config.yaml
d_expert: 320
moe_layers: [0, 1, 2, 3, 4, 5, 6, 7, 8, 9, 10]
normalize_top_k: false
routed_scale: 5.66
balance_bias: false
init_std_router: 0.0267
lr_router: 0.000887
tie_word_embeddings: false
learning_rate: 0.0137
beta1: 0.9
batch_tokens: 131072
dataset: "wikipedia_en"
Below are experts of layer 6 (counted from 0) of a mixture-of-experts language model. Rows are named router (the router's row for the expert), down (a neuron's output weights, with its number) and show model dimensions 0-191. Each number is 50 + 12 x the weight over its row's rms, rounded and kept within 0 to 99.
After each expert's rows: "comes before" lists some tokens at least twice as common just after its tokens as in all text. This comes from a sample of Wikipedia text that the model never trained on. Tokens count by the router's weight.

# expert 27
router:34 59 49 32 31 55 66 51 51 32 42 47 16 63 47 44 47 30 61 35 48 44 35 57 46 43 57 64 56 40 42 47 77 39 46 36 49 65 72 39 52 80 52 56 52 59 36 44 33 62 52 62 39 58 34 47 74 58 40 49 69 47 70 50 60 59 75 49 58 32 44 63 54 47 72 65 70 52 64 37 54 53 44 47 61 41 59 60 58 39 46 48 54 47 62 42 52 36 31 47 39 69 47 28 41 34 45 66 70 67 45 60 68 61 33 61 48 53 44 26 52 45 37 62 49 41 70 49 64 41 59 57 48 64 65 79 49 52 65 45 32 59 58 34 30 39 43 58 49 49 54 37 37 44 37 51 41 43 53 52 24 43 50 45 64 29 59 32 46 43 61 49 49 40 50 43 52 48 52 44 64 42 44 20 63 60 56 62 39 61 54 43
down0:42 56 26 55 44 64 56 28 34 67 32 56 74 59 50 47 64 39 58 51 62 70 45 51 37 56 46 63 27 61 47 35 40 60 60 51 59 56 30 69 41 42 55 48 67 55 66 51 48 63 56 66 38 51 43 41 57 43 49 20 59 64 49 51 58 45 57 48 57 72 36 47 34 36 65 45 62 43 37 29 30 55 39 68 66 63 33 52 58 62 44 50 43 30 25 60 45 54 76 52 49 30 30 72 30 38 67 56 38 45 48 64 53 49 46 58 48 70 72 61 41 41 51 58 44 50 37 49 44 40 48 49 45 48 35 44 66 49 44 33 55 48 42 47 54 39 57 53 53 59 26 25 50 54 52 40 66 39 50 81 45 56 33 31 47 43 47 44 40 48 51 40 59 51 53 30 48 64 61 49 63 45 81 40 41 48 50 61 70 50 36 67
down1:45 24 64 36 65 53 44 38 39 49 74 43 48 42 44 56 38 52 59 39 51 47 48 50 59 54 32 52 62 60 58 26 73 34 41 44 50 47 65 54 48 26 41 57 34 33 81 48 46 44 69 53 55 51 40 59 51 58 40 49 53 60 48 44 69 38 60 62 27 69 54 53 61 45 29 73 45 57 56 53 63 37 65 30 53 25 41 58 29 57 45 53 16 62 57 39 59 59 69 74 38 37 44 55 36 28 39 61 50 54 59 29 52 55 47 32 52 34 48 34 56 46 57 41 56 38 58 47 48 55 53 61 63 55 30 56 69 68 53 50 65 53 46 45 65 60 59 47 45 38 50 49 44 34 62 47 33 48 38 46 34 70 29 66 45 37 44 39 46 36 46 53 44 53 38 43 31 63 31 51 53 49 60 47 40 30 58 57 44 36 22 28
down2:52 49 15 22 55 77 29 67 62 42 58 34 69 45 39 55 64 46 47 48 60 51 66 77 46 56 37 63 50 36 62 71 49 44 59 30 53 58 34 33 52 43 47 46 45 36 62 30 47 54 40 53 55 53 57 34 43 45 44 62 45 58 46 55 51 37 57 74 60 49 57 59 45 54 55 66 42 49 45 36 59 59 60 55 59 51 34 64 49 32 58 59 61 54 65 51 74 39 41 45 47 55 58 36 57 52 64 68 27 45 61 54 46 60 65 48 48 56 69 47 48 37 32 70 46 54 52 49 33 37 34 61 40 47 32 52 43 50 70 60 84 43 57 55 26 47 53 49 29 55 52 66 33 41 52 62 56 51 28 33 56 44 43 35 45 38 48 41 37 60 44 70 46 43 47 49 28 77 29 37 44 41 43 42 46 53 73 66 47 55 27 46
down3:56 71 56 58 40 59 33 54 71 66 36 63 57 37 70 43 57 42 70 72 32 68 38 63 55 64 57 68 84 43 60 67 54 32 59 39 44 33 48 53 45 61 56 46 33 60 66 53 51 60 43 74 64 44 64 64 50 57 56 48 28 32 50 30 50 58 71 51 58 56 54 38 44 57 53 34 55 60 57 26 55 59 52 55 59 34 49 63 52 53 57 47 49 50 40 37 55 38 52 60 54 28 58 54 28 37 54 30 40 52 29 49 43 45 43 64 58 44 52 41 61 64 31 57 55 41 39 41 53 57 68 58 41 35 71 29 54 57 54 74 60 45 33 36 42 44 34 70 39 49 53 42 43 60 55 63 56 50 39 42 60 40 18 44 50 54 78 49 51 42 44 51 51 53 29 45 41 41 71 26 55 64 38 41 50 49 45 56 37 35 31 46
down4:50 53 64 65 45 52 44 62 26 51 36 71 51 38 50 59 55 45 41 66 48 51 64 38 26 43 35 36 47 55 51 52 28 32 24 43 40 75 46 39 53 26 28 40 40 56 66 51 71 54 37 69 37 55 49 50 67 60 58 59 28 43 54 44 37 46 41 54 55 64 59 58 51 56 28 49 68 44 49 58 50 41 47 48 36 53 60 53 37 37 47 55 45 57 37 65 34 62 24 56 63 37 26 69 73 73 43 41 67 55 43 58 60 47 45 47 76 38 60 37 53 50 51 51 51 60 45 64 29 45 42 42 71 49 70 61 61 48 48 44 73 36 46 52 59 49 53 59 63 55 46 67 49 42 63 77 39 56 42 53 41 56 34 58 38 57 30 49 71 56 59 60 58 36 44 45 53 27 62 53 61 63 52 51 73 60 50 54 68 33 50 29
comes before: " States", ",", " (", " Kingdom", "'s", " II"

# expert 4
router:47 43 58 51 74 42 60 61 49 29 60 69 50 57 49 38 56 36 65 46 45 61 75 53 77 39 40 60 51 47 56 57 37 50 43 45 38 42 59 48 48 57 33 64 34 56 61 40 60 70 46 53 43 54 36 47 56 53 91 47 50 35 54 37 40 42 56 55 45 41 60 53 61 67 55 69 39 59 46 40 35 67 58 59 49 35 50 68 58 33 40 34 72 36 42 56 53 32 60 46 62 32 47 39 58 53 31 53 52 51 41 22 25 42 31 28 58 46 47 64 58 60 24 45 61 49 39 59 46 58 34 53 45 58 59 69 36 30 35 40 44 39 64 59 62 54 49 54 65 43 57 45 51 50 44 39 47 33 46 45 57 26 60 40 35 24 46 37 39 67 56 42 44 58 56 70 32 47 59 31 61 63 56 70 51 48 51 33 39 77 55 42
down0:45 15 57 62 51 54 50 59 51 48 19 52 44 59 48 64 42 68 55 50 65 62 46 41 57 49 46 78 61 54 61 61 45 32 46 42 71 45 72 55 51 45 54 52 38 40 48 54 64 60 59 60 40 58 71 54 59 65 31 60 44 79 51 45 46 37 30 36 56 40 32 53 67 33 53 36 47 42 25 45 48 79 44 36 42 47 58 53 46 44 52 53 49 66 56 34 65 35 58 52 26 43 70 50 53 41 39 31 53 30 39 60 53 70 47 51 50 44 60 51 52 36 71 46 41 35 44 14 37 64 74 51 43 59 56 44 57 28 54 50 42 43 66 46 26 47 37 40 39 63 66 68 51 46 60 60 47 44 45 35 44 63 57 64 39 39 59 55 44 32 45 63 63 60 46 27 52 36 71 41 53 43 51 55 37 59 47 55 58 57 68 63
down1:43 63 39 53 65 44 45 59 31 40 42 47 42 47 29 79 39 47 56 47 47 47 62 49 42 42 52 57 52 65 51 39 52 52 59 59 40 74 54 47 41 46 54 41 44 51 49 30 66 79 39 39 39 51 58 56 31 23 52 61 56 50 48 32 54 65 15 47 45 37 34 50 56 63 52 40 69 31 45 45 42 49 69 56 72 55 61 48 56 60 87 48 66 46 49 66 54 74 53 43 54 61 52 64 54 54 36 47 40 30 59 45 53 48 33 54 25 23 42 69 62 55 62 31 56 44 56 52 36 53 63 52 73 46 67 46 34 51 63 42 37 35 63 51 52 61 46 69 57 39 63 56 46 29 33 42 48 41 57 56 47 53 59 42 53 37 40 50 35 62 56 45 53 50 35 79 51 39 55 43 38 58 43 83 45 31 55 65 54 36 60 35
down2:50 57 55 54 52 33 62 38 48 35 63 54 49 57 48 52 60 64 62 57 65 45 58 42 55 44 44 50 40 49 61 41 60 47 42 57 51 50 44 60 32 48 55 56 49 56 39 38 55 39 68 55 53 57 59 48 42 39 39 39 64 56 44 66 50 53 35 33 58 43 28 59 65 41 43 71 35 65 21 30 44 25 82 61 42 46 74 44 77 67 41 34 73 45 56 46 41 70 45 46 38 40 48 40 29 32 77 28 76 28 56 64 63 60 53 24 37 64 44 49 53 61 61 44 46 62 71 44 39 35 59 32 51 48 47 59 57 50 31 43 50 60 44 50 53 46 69 44 48 51 56 41 27 45 48 40 41 51 62 32 50 42 39 77 40 46 61 41 61 47 53 51 43 57 46 42 81 59 45 20 71 48 45 41 61 44 56 52 31 50 43 44
down3:54 52 26 37 45 55 62 56 50 66 60 47 42 48 59 36 49 57 75 41 50 25 48 53 44 71 29 43 62 63 66 54 50 39 46 57 47 70 64 54 54 45 63 53 70 50 45 63 36 59 44 45 58 52 38 55 43 71 54 67 58 33 70 27 55 35 64 49 55 40 46 24 47 59 56 52 36 34 47 59 59 70 34 35 57 47 60 57 69 38 74 39 47 55 39 46 51 45 51 55 37 30 35 31 58 40 43 51 63 52 71 38 47 20 50 37 42 44 40 33 64 64 43 57 34 38 29 60 62 56 50 64 58 35 75 45 42 59 43 73 49 39 28 42 45 59 32 46 40 56 58 61 40 58 37 44 52 55 62 52 58 50 56 59 74 31 48 39 45 50 43 55 40 73 41 49 34 43 53 53 60 67 27 24 56 38 60 64 64 55 30 48
down4:64 52 56 53 37 41 65 15 47 42 47 45 69 65 45 40 59 49 46 64 33 69 38 47 51 53 44 53 29 56 41 46 40 55 49 65 45 64 39 52 42 55 46 46 45 48 41 46 67 34 62 53 63 51 56 51 59 44 55 51 54 43 46 61 60 59 44 41 65 49 34 47 21 41 23 55 74 61 55 53 29 57 51 51 57 74 38 69 25 45 37 37 57 62 55 41 55 51 68 49 41 53 29 45 38 25 46 43 54 71 25 41 50 35 66 44 25 55 56 61 30 35 58 68 44 39 65 57 44 31 63 52 56 66 41 31 56 78 39 23 31 52 62 74 55 56 56 34 48 42 67 34 51 63 46 76 59 42 52 45 64 55 52 43 57 51 50 61 35 45 44 60 67 29 58 45 44 54 48 48 48 37 57 61 53 49 55 60 47 74 40 37
comes before: "–", ",", ".", "th", " years", "%"

# expert 12
router:51 55 35 43 49 59 58 57 48 48 68 43 37 47 41 35 56 48 34 62 46 59 33 38 46 56 63 49 30 51 65 63 46 43 53 64 51 45 54 67 34 41 81 51 52 30 50 49 74 53 71 42 55 56 59 61 62 71 62 78 46 33 51 37 54 68 42 63 47 43 31 65 40 46 25 49 51 60 34 56 31 48 61 36 44 40 26 19 64 30 55 48 41 51 49 56 46 52 48 56 46 61 42 52 33 58 50 49 69 67 53 61 60 50 58 67 39 64 59 57 45 31 42 32 52 58 52 60 63 50 52 58 53 48 50 53 53 35 58 39 47 52 54 53 41 37 70 55 33 65 51 48 38 62 23 50 38 57 38 57 49 58 82 29 42 40 89 69 47 56 43 57 56 41 72 61 56 41 46 42 47 52 35 57 54 12 60 61 53 52 47 54
down0:48 54 64 62 39 46 56 50 84 42 31 50 41 70 45 54 43 55 47 54 53 36 47 67 58 57 57 34 62 54 49 58 60 41 50 65 73 46 72 66 53 67 50 63 48 59 45 80 61 43 55 58 40 61 37 22 56 85 45 61 29 47 76 26 44 62 38 72 43 42 77 70 58 44 45 45 45 73 69 58 49 63 42 47 69 45 63 53 51 35 69 36 48 53 37 46 52 53 43 35 37 48 56 51 56 79 54 53 40 62 45 54 67 46 65 33 48 51 60 27 47 44 42 57 65 58 67 47 38 42 54 41 21 43 48 57 46 32 58 55 32 46 50 54 51 59 40 49 54 41 66 38 44 49 56 88 51 53 66 47 30 47 69 44 54 50 46 44 40 55 61 39 62 39 42 50 47 53 51 42 29 36 56 56 60 44 40 57 44 45 47 51
down1:45 57 43 49 68 57 63 64 53 52 28 74 57 69 47 41 48 45 51 51 62 61 65 38 49 69 61 53 58 27 53 37 41 63 38 43 50 69 47 45 50 61 59 44 53 56 28 54 35 59 48 59 56 53 56 31 60 50 25 57 71 30 37 40 32 49 61 61 66 41 55 58 58 42 39 39 38 65 55 46 58 69 43 44 61 50 64 48 56 38 46 43 55 48 57 45 26 46 46 49 17 49 47 58 54 44 43 71 64 47 20 57 46 36 40 30 63 47 35 66 63 19 65 56 45 38 62 67 41 39 51 62 53 53 56 59 27 56 54 63 38 37 53 54 54 41 74 63 43 43 50 81 50 50 50 48 40 71 35 60 75 59 38 29 53 58 73 67 46 34 51 64 57 49 58 32 42 56 34 46 72 44 41 48 57 29 47 41 54 46 58 47
down2:54 70 51 43 63 35 40 47 38 62 63 58 63 50 34 60 53 51 57 55 48 76 29 59 48 60 70 66 58 42 55 49 73 56 36 43 71 64 56 39 45 47 35 63 48 45 61 59 32 56 70 68 51 46 32 35 46 46 42 52 42 55 48 55 64 49 64 57 50 41 48 37 45 45 46 51 57 50 49 65 71 42 64 37 63 65 76 74 74 48 49 44 61 30 77 52 72 49 45 41 43 35 54 66 36 30 38 67 44 30 63 54 16 63 34 66 53 55 70 50 53 62 38 41 44 23 57 48 47 59 60 52 33 57 54 34 54 42 35 48 48 48 80 55 52 55 50 51 29 39 41 54 56 56 61 47 42 50 41 38 51 53 43 66 49 42 41 51 61 42 65 36 30 52 37 23 42 33 47 48 67 41 43 64 28 50 54 59 55 30 42 48
down3:54 72 57 54 65 44 33 91 40 53 39 37 59 80 56 63 57 65 41 55 48 51 50 81 54 51 41 53 60 55 38 41 40 66 39 27 50 44 53 26 39 45 59 41 29 35 60 32 45 44 35 48 46 51 62 56 65 56 45 22 62 60 44 58 31 54 61 28 38 57 57 59 39 59 60 62 47 65 36 43 57 75 49 38 76 56 40 59 66 35 56 45 54 39 57 42 51 48 50 46 47 35 34 47 39 33 57 58 47 62 55 56 50 64 59 49 37 45 31 55 68 66 36 34 47 62 63 53 55 60 30 44 49 43 41 50 44 48 52 41 55 54 42 53 28 52 34 38 63 70 57 41 60 66 62 47 69 58 54 31 50 36 39 56 52 52 47 35 38 60 82 54 34 39 50 34 41 42 64 57 49 55 62 57 44 41 48 31 69 36 70 54
down4:60 42 37 69 44 28 61 41 56 55 41 37 54 46 65 57 66 30 46 55 38 39 72 37 63 36 49 53 55 51 59 50 48 61 60 39 52 50 48 33 45 59 46 58 42 48 61 68 37 27 48 51 61 75 50 43 56 71 45 48 39 61 61 43 55 43 65 36 50 34 33 34 38 59 56 38 69 38 67 40 57 44 37 46 46 59 48 38 40 44 21 52 41 49 53 24 56 28 36 61 47 43 52 46 47 62 54 64 57 48 59 35 57 51 53 57 60 37 66 30 44 51 49 43 39 74 77 55 60 18 41 52 68 45 79 61 47 72 44 56 48 55 45 49 56 44 65 44 39 54 28 53 36 50 41 46 50 35 46 51 61 60 48 67 63 68 33 28 53 54 56 53 29 33 38 51 65 50 30 57 42 40 62 32 35 50 66 57 39 22 36 70
comes before: " |", "==", " in", "'s", ":", "==="

# expert 22
router:34 33 58 29 30 49 35 47 60 29 52 48 44 42 38 44 43 38 56 44 69 35 20 63 46 43 42 75 60 35 17 47 42 55 51 30 58 77 46 54 47 35 56 34 42 46 68 39 59 31 58 76 29 49 69 31 32 55 71 47 55 49 48 49 66 42 47 66 54 51 44 21 39 45 38 49 62 60 51 47 59 52 51 48 52 36 59 40 30 25 53 62 63 45 63 63 51 80 36 57 33 53 46 48 71 66 48 49 47 48 38 50 58 56 60 39 41 49 55 71 53 41 41 61 39 60 54 79 78 43 57 53 59 60 46 38 70 60 66 40 39 48 35 67 51 36 52 64 48 34 46 42 61 41 46 46 52 50 39 43 41 51 57 44 58 51 55 64 45 49 48 31 68 47 64 63 64 37 74 50 48 43 53 58 44 47 42 55 45 47 35 49
down0:67 42 51 42 56 26 40 65 47 40 72 54 53 47 66 57 42 60 39 37 55 63 52 59 32 40 29 48 63 42 43 28 37 71 55 43 28 56 62 46 42 41 47 32 49 46 65 62 44 49 55 38 67 35 42 35 59 46 51 54 72 58 64 55 46 25 56 53 41 57 44 42 58 29 50 40 53 57 61 47 62 58 33 54 60 35 23 61 68 17 49 42 45 48 76 49 55 44 53 52 35 58 42 53 52 44 50 22 52 59 50 45 30 41 68 53 41 63 45 51 47 41 62 28 52 48 38 64 66 69 23 66 34 57 66 63 66 53 51 52 62 38 59 44 49 60 51 33 64 30 61 52 34 66 56 49 41 50 63 69 48 46 47 53 74 42 44 68 48 60 46 67 48 64 37 28 39 32 50 63 70 54 54 58 46 48 32 53 29 54 57 67
down1:65 66 52 38 43 53 56 50 37 39 48 65 48 54 34 49 60 66 70 41 82 39 43 57 53 51 53 33 99 39 49 38 66 58 61 54 46 50 43 41 38 32 76 57 39 60 52 36 44 36 56 70 36 42 53 46 35 42 52 43 50 60 52 36 63 55 26 51 54 31 73 51 48 45 33 50 42 45 42 48 42 34 60 57 48 48 76 28 51 43 45 37 54 57 41 52 40 53 51 52 77 52 40 49 66 55 56 33 68 43 42 51 56 43 58 50 46 55 43 70 42 32 58 64 52 36 50 76 56 41 47 51 48 65 37 49 54 47 63 34 63 63 68 58 41 43 35 58 63 46 40 38 69 60 53 52 51 51 33 51 54 31 39 58 63 59 37 60 51 55 58 49 74 37 47 60 56 26 51 53 37 46 57 50 51 72 66 46 72 64 32 44
down2:50 53 38 34 63 41 58 53 40 59 49 38 69 25 56 63 44 42 36 50 60 56 51 69 33 53 52 70 74 41 48 22 47 51 51 42 52 66 40 38 41 44 52 20 56 50 80 49 64 53 60 59 31 43 62 64 58 62 48 36 49 53 67 41 48 64 45 54 66 26 63 58 45 41 48 75 31 34 33 52 33 71 55 55 55 53 63 58 48 48 50 56 57 54 41 38 45 52 38 52 52 73 32 62 49 60 55 52 58 58 37 48 43 53 45 76 26 41 55 51 32 64 52 37 45 43 43 78 69 56 47 45 41 40 42 65 29 41 72 52 54 39 47 43 26 72 40 56 76 49 47 62 37 40 45 46 52 38 60 58 57 34 36 64 59 47 53 43 48 37 74 54 64 57 47 54 53 29 50 39 32 44 44 51 39 42 49 52 68 56 21 42
down3:51 50 46 40 66 34 20 48 55 47 39 59 31 37 56 63 49 53 57 55 47 41 46 39 41 57 38 34 59 58 70 74 60 56 64 69 39 50 37 37 56 37 51 30 65 46 40 76 41 61 44 64 59 54 28 34 50 35 75 53 57 30 36 40 47 34 60 39 44 64 56 60 55 35 47 54 25 48 50 40 40 25 41 69 60 61 57 34 45 53 52 48 56 54 28 43 29 41 62 81 36 63 52 68 39 46 52 67 29 52 45 46 32 47 40 49 44 55 59 39 61 52 58 54 57 45 54 51 57 44 44 62 62 42 61 74 28 47 56 30 61 75 68 54 50 51 47 55 58 45 37 57 53 33 37 62 63 37 55 47 40 26 52 51 36 33 59 50 50 33 30 42 46 43 47 34 48 37 40 61 27 45 66 59 30 62 46 32 47 49 56 55
down4:27 42 66 45 46 41 47 34 48 36 60 39 44 58 47 53 70 57 50 69 32 59 40 60 50 31 60 46 58 41 61 62 51 40 46 33 28 45 28 49 51 44 53 70 59 42 18 40 47 56 52 74 50 59 47 30 34 59 40 66 66 42 29 50 48 50 53 29 53 64 60 36 50 46 41 44 29 53 52 49 70 56 32 53 63 60 34 49 49 38 65 34 54 19 47 43 73 58 41 65 58 51 29 44 69 39 40 69 64 40 34 33 63 29 62 25 52 55 63 53 45 53 49 44 37 72 61 37 60 65 68 44 47 52 22 31 51 62 54 36 52 46 28 49 42 60 61 51 66 58 46 56 57 60 50 54 54 43 44 47 60 31 60 60 68 67 52 63 49 46 35 46 53 58 48 45 64 37 47 44 67 47 46 71 52 41 58 64 47 34 70 50
comes before: " of", "'s", " and", ":", " who", " John"

# expert 25
router:31 47 49 61 65 33 59 54 49 55 70 60 51 42 30 42 55 60 44 58 39 44 53 59 65 62 51 46 44 51 56 62 42 19 58 55 51 61 55 32 51 39 54 33 41 37 48 66 23 43 61 49 53 45 50 42 61 68 28 47 50 54 70 65 68 70 37 55 51 40 59 64 59 47 58 56 41 49 57 59 97 50 58 53 53 60 27 59 46 64 44 63 57 76 48 52 57 28 61 42 41 46 44 47 45 65 39 56 31 42 47 62 60 47 50 72 37 36 43 36 32 49 48 60 49 57 41 40 41 51 59 38 45 69 35 50 59 60 52 50 57 38 61 49 43 57 45 49 55 45 60 37 43 48 40 46 13 46 68 69 65 63 17 66 38 59 39 30 56 51 46 56 55 83 53 41 61 44 34 46 51 47 35 42 49 36 69 66 57 63 50 60
down0:75 35 81 47 75 67 25 40 60 42 52 24 40 53 18 40 48 56 53 46 20 42 49 45 43 47 72 31 47 36 44 69 57 36 62 49 44 46 46 62 52 43 51 65 49 67 36 45 54 48 41 89 35 43 68 61 30 63 21 55 60 55 39 53 55 66 50 70 49 34 43 29 45 48 48 29 36 64 55 44 61 43 65 63 47 50 35 58 62 25 46 51 34 65 60 55 39 53 55 57 45 40 50 54 54 27 64 46 23 49 47 41 48 54 48 52 47 56 58 60 52 60 61 33 49 45 56 45 48 46 48 33 60 41 44 52 74 46 47 63 51 62 54 63 61 66 40 35 60 61 67 54 52 33 69 39 62 42 35 55 51 48 63 60 42 56 45 36 49 45 57 34 33 50 50 52 65 54 56 58 42 50 41 58 63 37 41 42 56 60 47 42
down1:36 50 42 54 61 53 36 56 51 45 31 37 30 51 64 46 53 50 52 56 46 47 54 41 62 56 61 48 51 42 58 57 51 49 17 54 67 68 41 53 61 43 51 22 55 55 37 31 50 68 47 65 43 44 47 61 44 60 40 46 58 29 37 51 44 33 42 56 50 67 41 58 44 47 43 56 15 52 60 47 50 55 68 56 62 54 50 52 43 55 60 60 51 49 32 38 41 46 57 55 50 58 33 47 55 45 49 41 35 40 44 69 57 68 42 55 40 44 21 64 45 74 51 56 49 61 61 43 69 44 51 66 41 64 33 50 70 29 44 57 71 57 70 50 59 36 50 48 41 42 50 60 59 33 46 68 50 48 48 38 58 29 48 47 63 74 18 60 47 34 55 30 33 53 24 34 54 42 47 63 43 63 44 41 29 69 39 55 91 27 43 38
down2:49 42 35 49 35 34 46 64 43 48 39 28 54 61 46 39 60 79 46 45 45 45 38 43 52 47 47 55 52 64 35 57 54 41 43 36 63 43 49 57 56 60 66 30 46 43 37 34 48 54 68 35 44 20 42 47 62 41 30 47 47 94 57 68 54 57 53 52 39 36 46 37 44 48 40 51 44 31 46 35 76 52 40 42 94 66 43 46 61 49 51 51 50 46 59 53 50 20 64 74 55 41 53 50 56 45 54 37 52 53 59 34 69 38 48 49 69 59 35 57 40 55 84 45 51 57 44 50 46 58 54 46 49 40 61 50 55 45 42 63 61 29 68 57 34 42 25 43 53 51 42 55 54 42 34 61 61 25 54 48 61 54 53 51 57 48 41 62 31 63 55 55 60 77 53 61 50 44 38 35 59 64 46 49 64 37 57 35 43 75 53 45
down3:50 31 74 69 51 44 54 36 32 57 52 62 57 50 30 38 63 51 74 52 32 37 57 34 46 44 50 51 57 47 51 45 60 43 53 52 76 58 50 46 29 24 52 63 51 59 56 44 37 44 66 49 37 60 56 63 31 26 40 54 40 32 48 56 39 43 72 67 57 65 55 53 30 40 60 36 55 48 57 62 39 27 47 38 48 37 43 51 44 55 46 63 65 65 49 37 32 85 73 72 55 57 67 54 47 47 36 49 54 51 54 43 43 51 69 46 39 54 67 52 49 44 44 58 69 63 33 78 38 44 57 77 46 42 58 40 43 40 69 47 52 54 38 35 48 46 43 36 56 51 54 59 48 61 41 36 49 53 31 41 60 61 66 46 42 75 47 42 58 71 46 70 46 18 41 57 53 56 60 66 36 65 55 40 56 45 34 58 52 57 65 43
down4:59 42 31 47 29 47 55 45 49 43 45 57 48 47 60 42 60 61 51 35 65 69 43 45 44 56 42 53 82 73 44 34 58 29 60 63 49 46 53 44 33 38 46 44 71 57 19 55 53 29 49 49 68 70 56 63 53 47 52 49 74 48 44 49 54 42 49 28 50 46 43 50 58 35 51 45 50 35 61 46 71 65 42 42 60 50 46 74 54 61 69 41 60 62 37 48 41 39 60 58 47 47 60 57 36 56 29 64 44 43 27 89 52 36 55 28 38 68 65 56 60 48 60 29 58 57 45 43 30 48 72 52 53 35 44 66 53 62 67 55 49 67 49 36 32 32 44 56 62 38 34 54 55 30 55 57 39 76 59 51 41 54 54 40 59 50 24 55 37 38 47 36 77 70 47 52 49 51 58 54 50 45 48 66 41 46 54 45 63 60 65 43
comes before: " the", " York", " a", ":", " by", " Zealand"

# expert 24
router:31 62 55 58 45 61 57 53 50 23 51 55 54 47 45 49 69 72 77 71 41 60 57 58 62 39 43 58 43 37 49 63 73 49 47 69 50 68 52 50 36 31 50 71 41 42 65 37 44 62 61 49 43 53 40 55 39 55 70 38 53 19 55 46 29 47 60 60 51 52 43 64 61 42 43 79 71 78 67 56 34 56 50 44 33 56 56 61 52 29 48 51 69 33 33 58 63 44 58 53 39 44 37 35 43 31 45 51 50 54 39 46 37 52 60 51 47 63 22 34 59 54 46 35 59 50 50 38 55 36 44 55 42 54 54 58 53 33 51 53 37 52 31 51 65 56 33 42 45 53 66 40 57 33 66 54 28 29 64 53 60 49 38 36 42 36 55 26 57 45 57 39 36 50 33 68 67 53 56 41 46 52 36 40 62 40 63 57 65 69 32 34
down0:49 51 56 55 56 63 53 56 60 65 38 44 54 42 36 66 19 55 56 43 38 37 47 46 63 44 47 52 53 44 54 36 54 65 64 34 33 63 53 58 50 34 51 51 60 34 35 39 68 39 39 42 64 43 50 34 69 60 59 53 28 48 44 43 49 78 54 76 55 56 46 27 44 42 40 56 22 60 56 39 41 50 56 42 49 56 31 62 40 63 59 31 61 49 67 56 68 59 56 49 21 44 44 51 62 63 55 55 71 69 41 34 38 53 33 38 34 54 42 53 76 34 42 57 62 55 62 29 66 57 47 62 34 54 65 29 58 66 61 51 48 38 51 40 48 41 44 47 51 60 28 53 52 59 47 67 59 39 44 46 35 34 51 56 35 38 28 59 37 62 46 35 56 26 44 34 57 51 64 55 81 64 50 57 30 48 41 54 43 50 59 24
down1:46 42 57 44 46 46 26 43 32 57 40 53 40 67 70 48 59 59 39 55 39 40 44 59 26 46 44 58 54 34 56 78 42 36 24 45 51 65 51 69 53 43 36 34 55 80 70 50 44 36 49 44 49 44 58 56 58 43 42 49 56 46 42 55 47 51 56 59 66 42 36 50 57 60 40 40 52 51 39 45 58 58 52 62 63 41 44 54 45 67 58 59 42 33 67 47 38 61 57 48 47 45 37 58 55 38 25 28 58 68 53 59 63 62 50 47 39 61 53 52 41 30 48 44 39 47 50 50 53 33 51 87 31 40 43 42 26 56 60 63 61 36 51 68 47 39 58 60 57 56 45 48 63 42 66 27 43 35 49 63 60 54 44 42 45 61 64 65 43 39 55 40 34 88 48 23 30 48 51 34 44 68 56 82 65 34 70 62 66 48 60 57
down2:34 51 63 48 50 38 28 52 45 35 52 62 29 63 38 53 53 38 55 38 61 50 68 56 49 30 41 49 86 50 68 54 59 57 54 42 36 67 64 55 54 53 34 49 47 61 41 45 71 68 43 34 73 54 41 63 55 63 51 37 62 47 49 76 66 55 69 60 41 54 27 50 34 46 53 73 45 46 53 58 35 71 66 35 49 42 37 55 36 40 63 49 52 42 27 71 54 41 59 61 56 43 57 56 54 64 28 31 71 50 22 55 42 39 43 39 60 71 56 34 54 53 60 24 71 53 39 55 43 50 65 49 56 53 49 54 43 21 36 33 23 63 40 62 49 42 51 48 45 49 44 57 49 30 46 69 42 26 57 42 59 50 38 43 44 61 43 42 57 53 58 62 38 39 71 34 46 38 43 58 47 46 34 51 60 45 52 55 46 49 29 49
down3:48 27 46 56 47 56 77 51 23 62 60 22 53 54 45 47 51 67 38 55 38 38 38 35 45 42 55 40 26 51 35 48 54 60 55 50 65 56 46 42 52 56 58 56 84 50 42 49 42 50 50 52 78 41 55 54 39 41 41 53 59 43 40 48 49 60 38 66 63 66 54 46 28 38 62 39 40 64 69 40 61 76 53 47 58 55 50 55 71 43 44 45 53 37 55 36 40 53 71 63 44 62 41 72 51 61 53 32 48 54 56 39 41 36 68 64 57 59 51 48 58 55 57 45 34 45 70 54 64 43 30 66 50 63 44 67 27 63 65 76 68 42 44 55 70 54 40 30 50 45 55 56 62 54 32 26 58 62 42 60 66 54 61 43 37 40 37 50 56 62 40 53 45 51 54 41 34 52 43 31 26 43 53 45 44 49 21 75 71 44 51 37
down4:63 55 50 47 49 66 34 41 53 47 44 35 39 37 41 56 48 64 73 28 63 50 46 58 52 51 36 60 84 40 36 48 44 48 51 58 47 63 59 74 57 33 52 38 54 49 57 57 44 70 74 58 38 48 46 44 40 55 71 55 69 42 53 42 38 36 49 61 36 68 31 52 33 59 37 49 50 30 49 48 59 58 29 59 50 54 40 39 42 33 65 40 39 57 44 63 59 29 63 40 25 54 48 55 59 53 72 63 43 38 45 43 49 54 55 42 32 42 44 52 75 52 65 62 33 62 50 65 45 30 54 49 79 53 58 61 47 40 52 51 53 51 65 66 30 41 51 63 35 52 51 63 73 52 48 61 52 50 57 46 36 50 53 43 60 54 72 39 37 62 65 52 39 24 60 56 63 61 43 44 69 51 33 18 26 43 53 35 55 42 23 60
comes before: " |", ";", "1", "0", "2", "3"